python train.py --n_layer=11 --d_model=384 --d_expert=416 --balance_loss=0.0103 --balance_bias=false --norm_eps=1e-06 --beta2=0.95 --seq_len=256
Below are experts of layer 7 (counted from 0) of a mixture-of-experts language model. Rows are named router (the router's row for the expert), down (a neuron's output weights, with its number) and show model dimensions 240-287. Each number is 500 + 25 x the weight over its row's rms, rounded and kept within 0 to 999. Numbers have three digits each.
After each expert's rows: a language model's description of what the expert responds to. This comes from a sample of Wikipedia text that the model never trained on.

# expert 31
router:472491504490488500521492505515490519536560517543506533518513540558436500489524561514476504536512548474527504505508494496483486485492511479533488
down0:521524495514523481482527463500509472503473502508532530510520445508514473526516449561529511508497490517485499523480491492543535475491518520498469
down1:470520484521517482521530482548497509527487454551468497524469491526460490468478481491497456510520491486524497482495529499509502464500563461478492
down2:532494497510511492482520499467516511454454484495533501493493524507456488529484509527507487505501453503538487482473484513502532448504545514534510
down3:511535473482449485493528492496469523462488496497510490474518518482518475484467448489516542475493468552524466521495488524516476505513491526500497
Description: Legal and governmental terms, such as Statute Law, Supreme Court, Justice, Commission, Act, and Succeeded in officeholder infoboxes.

# expert 0
router:488503502510490457538517531487525531524492466510477476514491488492528504494508494479456470514514485508468510488448480517533492483526516493516501
down0:498529538525521467523469483494485485504496502458460567499540508493540503469476485483520526504508502502460499505501485512477479504498498527480477
down1:542522515501483490480487495491494501523460518496486471496503514506520500486480497491503505513508502468489484541526490451501485496491503519479482
down2:500486474541506517523498536520497497491518504437524503497501447512499474465499521486511503498488550535501504491508480493482450465448523498522519
down3:472446530517520497544486487455516478512489485477513482527460507501497483493490477512493511465532458466482503539452547511488498542509496478524478
Description: Function words starting or linking clauses in running prose, such as who, which, but, because, not, had, could.

# expert 6
router:515497500455484535467509489457509517530522490504524473480519473515455492509472501443490539497534509496504460508519501516531500517489469499476482
down0:522515473526457539486488484478515486460453551497538473508527481507516489567453506465459508508502490489466499493502485521477460489492507496507468
down1:461507485485524519523474466494493498544502466538506505529495453553508518501501505504474527533531494498505513549485499523539493513488496497500496
down2:435465517556475470476512503474503493478552485511525494502484490508497512541526529501510517478498457487498504525506476498502519484521501507453472
down3:487510526489517486498481507517524518523479526474489511494458490492458535489475471492512477499506499522516532485484471511516503494526502480535533
Description: Word-final pieces of Slavic, Baltic and Eastern European names and clubs, such as -ić, -ović, -ski, -ova, -ovo.

# expert 18
router:515521484488528510528477521493486471471496497498520532511479509521491503493480502483499478506474478533480486441516490482494509507531527482527506
down0:497490494480527482501514504554488472534501481456492507494524480482469517536484464540492479486531519519554528506502501535471520437454493507512489
down1:486507517506447491509480482484519528528495453513519471478505563492473560501527524547507513530503506476500544525508514491529528499544503515535491
down2:490513521531469533542469467508513475510486465498495508518467504505461467517538507448507459441501494477519486545488520464560495514536510490511545
down3:495503498534477487488547480499520507494481497496520507543449479480480489512487540493482488500475515478533511527514486488447521507469515466490541
Description: Interior pieces of long Latinate words after a prefix, followed by -ation or -ed, such as dem-oc-racy, recon-na-issance, imp-rom-ptu.

# expert 17
router:514513503531477517540476508539496499535517497499473462483536497515475484483518481482506492499509537550494524471516505500538479479501493488510519
down0:515536522468496487512481468523486478517507509503529488478530517514488504508473539504497459536449512525495494552526487476473520470520499491473516
down1:496460493483498526475483509555510556501514538477484495504525481523508501494549520523517477529480471463522494503462493517476525484447499517505492
down2:543475503525507471516495521498488467518471538524503506531489512547494514500522513534488518468508504497505538508500465486518534526470476501483448
down3:524534511562492481512495525493527523506518520480489492516506493476520510512472494503488525506493523466477539450480524490498481535479464478464481
Description: Decimal points inside coordinates and figures, table pipes after numbers, and words within census age ranges such as to and over.

# expert 4
router:517513511496493495515476521517470511483524539477501459522526532489511525483492545521544498496512514465511472542477482495525500508498506522478562
down0:504487476501494502465482509508466479515504531515479519537493497498480517503519531471500459491524507484492475495537515508520509535533492499510522
down1:508507497487478489457501523569500531472511496522520487519515509483499495463499503517517523460488472480497498478533484531509498516533544475513524
down2:522495508474479484488460535519459505508490472449499501513524529550547534492470491538524474498491481479532529497417483453505499511497481485528485
down3:520499543495580543500456509485505493509508487537506549541491522471516490484482497455490457491492502476477514506526497480483492463514481490499543
Description: Tokens in athletics and sports result tables and bios, such as medal after Gold/Silver, Championships, and height figures like 6 ft.

# expert 15
router:490497509482484508491521471492517499494464471527536458500562480503486527534489481499449518517459505530504506445525522493495495508491477529509501
down0:515573456484507533495499460514476461486521539486496537524496501495470461482483525495471511519529473509478485516500494493547497502527505538499475
down1:513503493459563512475511467468493535510490485502441521519506513498459519501501454536465498506508494503534504480504484508474479521517504449490501
down2:525505436507442543466496518521479535514483484516493470545536483504496463533459527525484536522483511473542548532503536532497502460475508514512470
down3:524527531505504521522496475506497506468484464505502485503489549543457493529525521498475496512500509503493499490486482511530526477527480484482522
Description: Opening piece of a personal or place name, often a surname in sports tables or name lists, such as Mc, Mad, Cal, Wh.

# expert 3
router:487498519487480492508507495479496493483493499525479466484480470454530504518504495509510506527462529483460527503457536494492474444484494482465481
down0:486507541521485533493522477487458516499505509488498505486513476495517479449515510511491564505487509501481492502487485480496508482473535499461474
down1:496527510480515491512467526474496468468488530524501563444459501482543491484539558499517474476512504452499464480535481473498462469488535525570517
down2:493573542498467480505515459508525519493575486515480503487516481480525496512500531468523470496462478492503483509532519526475547514526546484504456
down3:543553490499488520528484499487478503520523511529537507503495503510505477516471448524499495543449521458516464497487512522505458496532509473474476
Description: Single capital or short letter-piece tokens after pipes or semicolons in tables and race-result codes, such as L, D, W.

# expert 19
router:511499503536485513485504483522458504501532518462490457480572497528459463506491506513511496480491498508497493531469490519523509491485484491539468
down0:475531501487512516497489492513497523530508483469516511489519491533503496490491509515533524488509521460523458541499515510517470486406511473484469
down1:516533484478458481510536499502483510517511523537514477501488538532485523502502544517535479465451478479485497503466512540534556461485485530483508
down2:502534505525500460501512518476490463509476502517450458490452497467483442489497514475509486475486473492500509515473531526547508485513512508495469
down3:471461491556503490485508519465458485530492547542479501543543510475524494502469486461493537501464472513463471510536518528494465458512496487489461
Description: Pipe separators and numbers in standings and stats tables, especially the pipe after a win count like 4 | 6.

# expert 24
router:472481513494515488541491492511528540475505485528488495495464517464481502488511489488489524477457539485523490451498515483496522513539462553489522
down0:523505530504489475495483515506495458558488518484530512501522508519500529535472492506550493516483511519546518484489471487515479512502474474518498
down1:486494544523515488471526494471528481486541497493469535514490482432551492512501517471553491479504509535562497481526517496542486507473487493510481
down2:464485459493499501459504502504483506498505515519534502496567514531515495481495476485504489496482483478487524529514452503507497498501495465503505
down3:484502461479519500524478485513482493441557527502556498472514528486497483525482506448522515508499511542540503516492488521513522440467514483525498
Description: Digits inside numbers, decimals and coordinates, plus compass words such as north, south, southeast and century numbers like 20th.

# expert 13
router:500487532506473496486520499498503518496479500482534569534459479478507464523520476486520455497518490523489491535559532493495498493513528486511506
down0:523479514506557513500449469500485529506490524476500504470534494520487483510507515429454515524477489495537460512544523523494477520498482503517505
down1:498505472491495476481473489512490500514502482494515476506458498549492468486493523545485526496525500479490501546485510519505476471511445491505573
down2:522514492507473505474488535453518461533507513520491512493499507480506461485456421503507501475515501454468519530536474521507518514474477541486482
down3:459469484488498526481520529504510530486504474533504478503491519534503500528498503479482504483521498496489488531534489494493501517534528486465462
Description: Prepositions, mostly of, plus to, for, in, between, among, linking nouns in titles and prose, as in Sea of Japan.

# expert 22
router:506481432485523536472511480485523526488503520504471485491478495482478473510496484524462480563529483529471497513537495492460440520490494460498495
down0:479499507491528516482479455479530524530526497491521473492524508486532470510516478443474530481521475481499508534554496521500511480519489515489518
down1:481496513469509486524529488534486540492561491506500543468507523497475495483502519505483472499513498513487497526485496525539495509528488509506507
down2:521487501491477531547536472472482488490509495527470501497471479495482518499464480542528458503500528465496446462492537487498513535492531499506565
down3:507486509512497483492449503497512540475501523518508504495510529482499491467485524515482495486522508485525536495501464560514465490487522536493487
Description: Word-piece endings of place and club names, mostly British, such as -ton, -ford, -shire, -burgh, Stir-ling, Cambrid-ges-hire.

# expert 16
router:506464467491475486521481516530509489514493483486521522489483491497553519513492469516468481511526493522498481473481475489487460464513524459495496
down0:486510474469477498506518492482506507490468543469484459528478513518470507500516491489532516456476479474527522468495539507472480486532498521494470
down1:467481476526496461480493517473474487432520514499522475492521495505481480447506488516493513548454506508521506541480486491480513481534538494498474
down2:464472525510504478470463526493471455476488484478486476495510479504474551469487463476535467514473538470500526503503524500493531521511534528431446
down3:509507480511533524512553454508507468461486509484512544525504496526526457495484517523501515478548479521512483536517505511507459475495507478525529
Description: Verbs, verb endings and following particles or prepositions in narrative prose, such as claimed off waivers, back up, due, despite, signed.

# expert 8
router:502499498529510521538498487497483498504523507480502472462532505481473447487473508519505488498497501496487488508472472534513501495523476499496453
down0:500496486517532482520511504519511530506491505484513516499503527482504490495535489509510489486470509543508469545459506519472450446518500478492536
down1:493500557521506505506496486488532532496538464489515494522479536477519507520503538482498498489495481525530540503507509492490488485514534500500529
down2:487514455508497492506492556497479460517481480502504514467511483485511473510442512518542516451478499565500514510526461515500460536499482520498505
down3:524495493469476500532517463542498441511489511485492480498505432482519495511478486508475520469488502533510503519515473505486519528493493492538527
Description: Plural suffixes and plural nouns ending a noun phrase in expository text, such as MOSFET-s, members, associ-ations, process-es.

# expert 5
router:507487493526516509498528459506471500491548494456485478473574520500474486516496505477496505495446525472483480495472464516487505500505501488510473
down0:487472509524470482512493454497490506492499490483499497480489530516512509521508531504500495483523506557490539524484517467499519492494477489522426
down1:489485514501493529533490500553478510477494522498461499520489469554501479501514524479493484463508486494523523446528476496515481459487491492496481
down2:486501496532511470493497514473519510515495507547504546497480472460511491489529539454443460493472487532493478459515505518485513497496439470466514
down3:504511481503481484498516556454461514500500487513474536462499537510508518491510520487496488531520507531497526515533483496517524465505528523509544
Description: Second word piece after a capital-initial fragment in personal and place names, such as R-oll-o, Utt-ar-akhand and Ar-gyll.

# expert 21
router:498517551535516534448478511553489510472501491502526504484476497499499514497513549567502509475500477479526481532477479538511537555473525472539477
down0:506486514498516497540534479555479523498538513503463542445492484469481488465468507511507493506490528480518497479517521525505510493511473437480525
down1:581517489512480525487489508498489514460520532513524484510519489508514504499533506531483486502512463506521490538483489464460488512526469499497485
down2:479488511531491464474469518514501502482529508535536486507476492545512489524517479494497497499515474492484473499478501507494502497471469531493504
down3:510526469485466485512476508453509523480502475501489496531507508463520478525482515494525543545531486563503533457502520430460492452479507511470481
Description: Hyphens inside compounds, list dashes and line breaks in infobox lists, plus minute and second marks in coordinates, such as ′, ″.

# expert 9
router:470522486498521454463515486487524486513484492489506510538484451492496511519483478493526485475463498528504527494493482515486548495476503524486482
down0:507490490524512483518489520525497491509517504534508493517477524546501479502495505500485490499514451472517439521509527502483460482473490490505418
down1:499503494515463450554529544546482534476493525505469481471538514540537480514525509496517479488493466517479545464509464495527480548472509471493472
down2:463437506511477533460528530476491475463466502491504504538538522537492475474485526535506521543448509553478487508449503535510502508471508499521514
down3:538488548510505516504537492510471500495510532502449474518524470449502539490483470493481512510456471491512496492498499466483506501512520525522510
Description: First letter or piece of a word after a quote, parenthesis, apostrophe or prefix like Mc or L', such as A, Ph, beh.

# expert 25
router:491492488516491522496515478474487485510521534506511492483539482513451443508522499478511517462509535463473484520459474516520524514453499515522441
down0:474498499518523510527488487502485498488510506525496517489519536464465510503472509491471491518485521528479524494513522481526469486527517499521512
down1:499521486550442469481568485458443485502493519499524513499456524508492520493529473487520495535475542495502513494529493493537503460521443496516532
down2:504485491536503475498532516488517491510521523489450529503521477466551461504521489484540521443499505512531482485489515504506534474521533494503518
down3:494470517479536493487475500499519556509498508511492478517442509498518503538494493511534530547463535490511496467492495500548450499494490515471515
Description: First names and name pieces in biography headings and taxonomy articles, such as George in described by George Hampson, -ensis, -atus.

# expert 7
router:513506521527481479573501505478497513538488498505508490511478478456486492489509519457480512511550505506498521522517499513479494482513479517531491
down0:494526573561518451465488486487498538523516519499500501521511504473520488471550527505506472491556519509499478485463524499541531497503485484486499
down1:499463498500497523484474512504498509487518468467504495529529480493465516499511566481527493514501496471537486524510503510545474490444501547512501
down2:512519526517504537522523479490475534521484520543490519496481474539501497477509515489509489492519516496497514514484468470505476480524453504497495
down3:477458499469499455492491504531489524485503489474505517500499487516501497476510530501500472477498520475512490452506490449513470481498498470517540
Description: Commas almost everywhere, after clauses, places and list items, as in score pairs 6–4, 3–6 or Cape Town, South Africa.

# expert 29
router:526508498470529501491522491472477485515494514502462524483512488529513540498505487510523508477493507458523516481480548473532517472443516510495478
down0:533517474510497503471493490487488495483531468492526504472501526464525468484519478504520540508512553502525489493457513519514503505498501523502523
down1:499506477487495470490491512495509491472518494511506482512500490524524509482483500511541466492506420512533444519489508541500484481545503478474521
down2:494438484449504519469476504537469487506454518514494537499506504517485507495520472495509482455438525492507507531473491514505463534497461499502471
down3:494500485496514484494499528493491483491476457519519521510533488486536499518461475473504527479475491519497492493497513477483486471490460511486481
Description: Word-initial prefix pieces of Latinate verbs after was, is or were, such as rem-embered, rep-orter, pre-gnant, inc-orporated.

# expert 11
router:504541424515542534491533480504533517511488473475531489509483499511481513480479491467484523499503474490516500461490462458474483528520487504497475
down0:540541484487537514533476490509464456488483502487526516510517499518505482470517509479517499477495480570542479492500473478522512548508506467494524
down1:507517512523478504517517495513506470552483496500441506471520497525448504461512518521521504495532533499506508493478504525524495505505503493525533
down2:540477521507537535458511547525489471484496512522468551524485464480509479487510506504475504463436499501478519460483520457505452506507487479454484
down3:483495453467501473522474505462509515532496488535525482536510493524485537545505478489538475512460526535500514456507533529460496522492469479521547
Description: Inner pieces of European names in sports tables and lists, often accented, such as S-zy-mon, G-hi-otto, Jö-n-köping, P-ors-che.

# expert 20
router:477505538536460508505520469479477513529551478479507451476567513515449459510493531516508507502484514493494504517449498533497532497525492501513471
down0:488504504500560475510487508499534508485488500471493527476478511434484541524459446482475466526477487515495549529501512541512498487503533510484486
down1:500501542500501483467468508550521529453531467527495504470521520462524503457507541483484527504482477480467522499472484487481496488472542516513520
down2:523503497501492493516495509436524517509523520519520505507458499538514526540452545525451476478516514445474529499524471443499497509506485514534505
down3:494553509488568506528474540512501519480469511515511510483502534536514498489465515489522504529481474494489526463484508487545474460508478509481514
Description: Sentence-final periods, closing parentheses, and following line breaks at paragraph ends, plus sentence-starting pronouns such as He, She, It.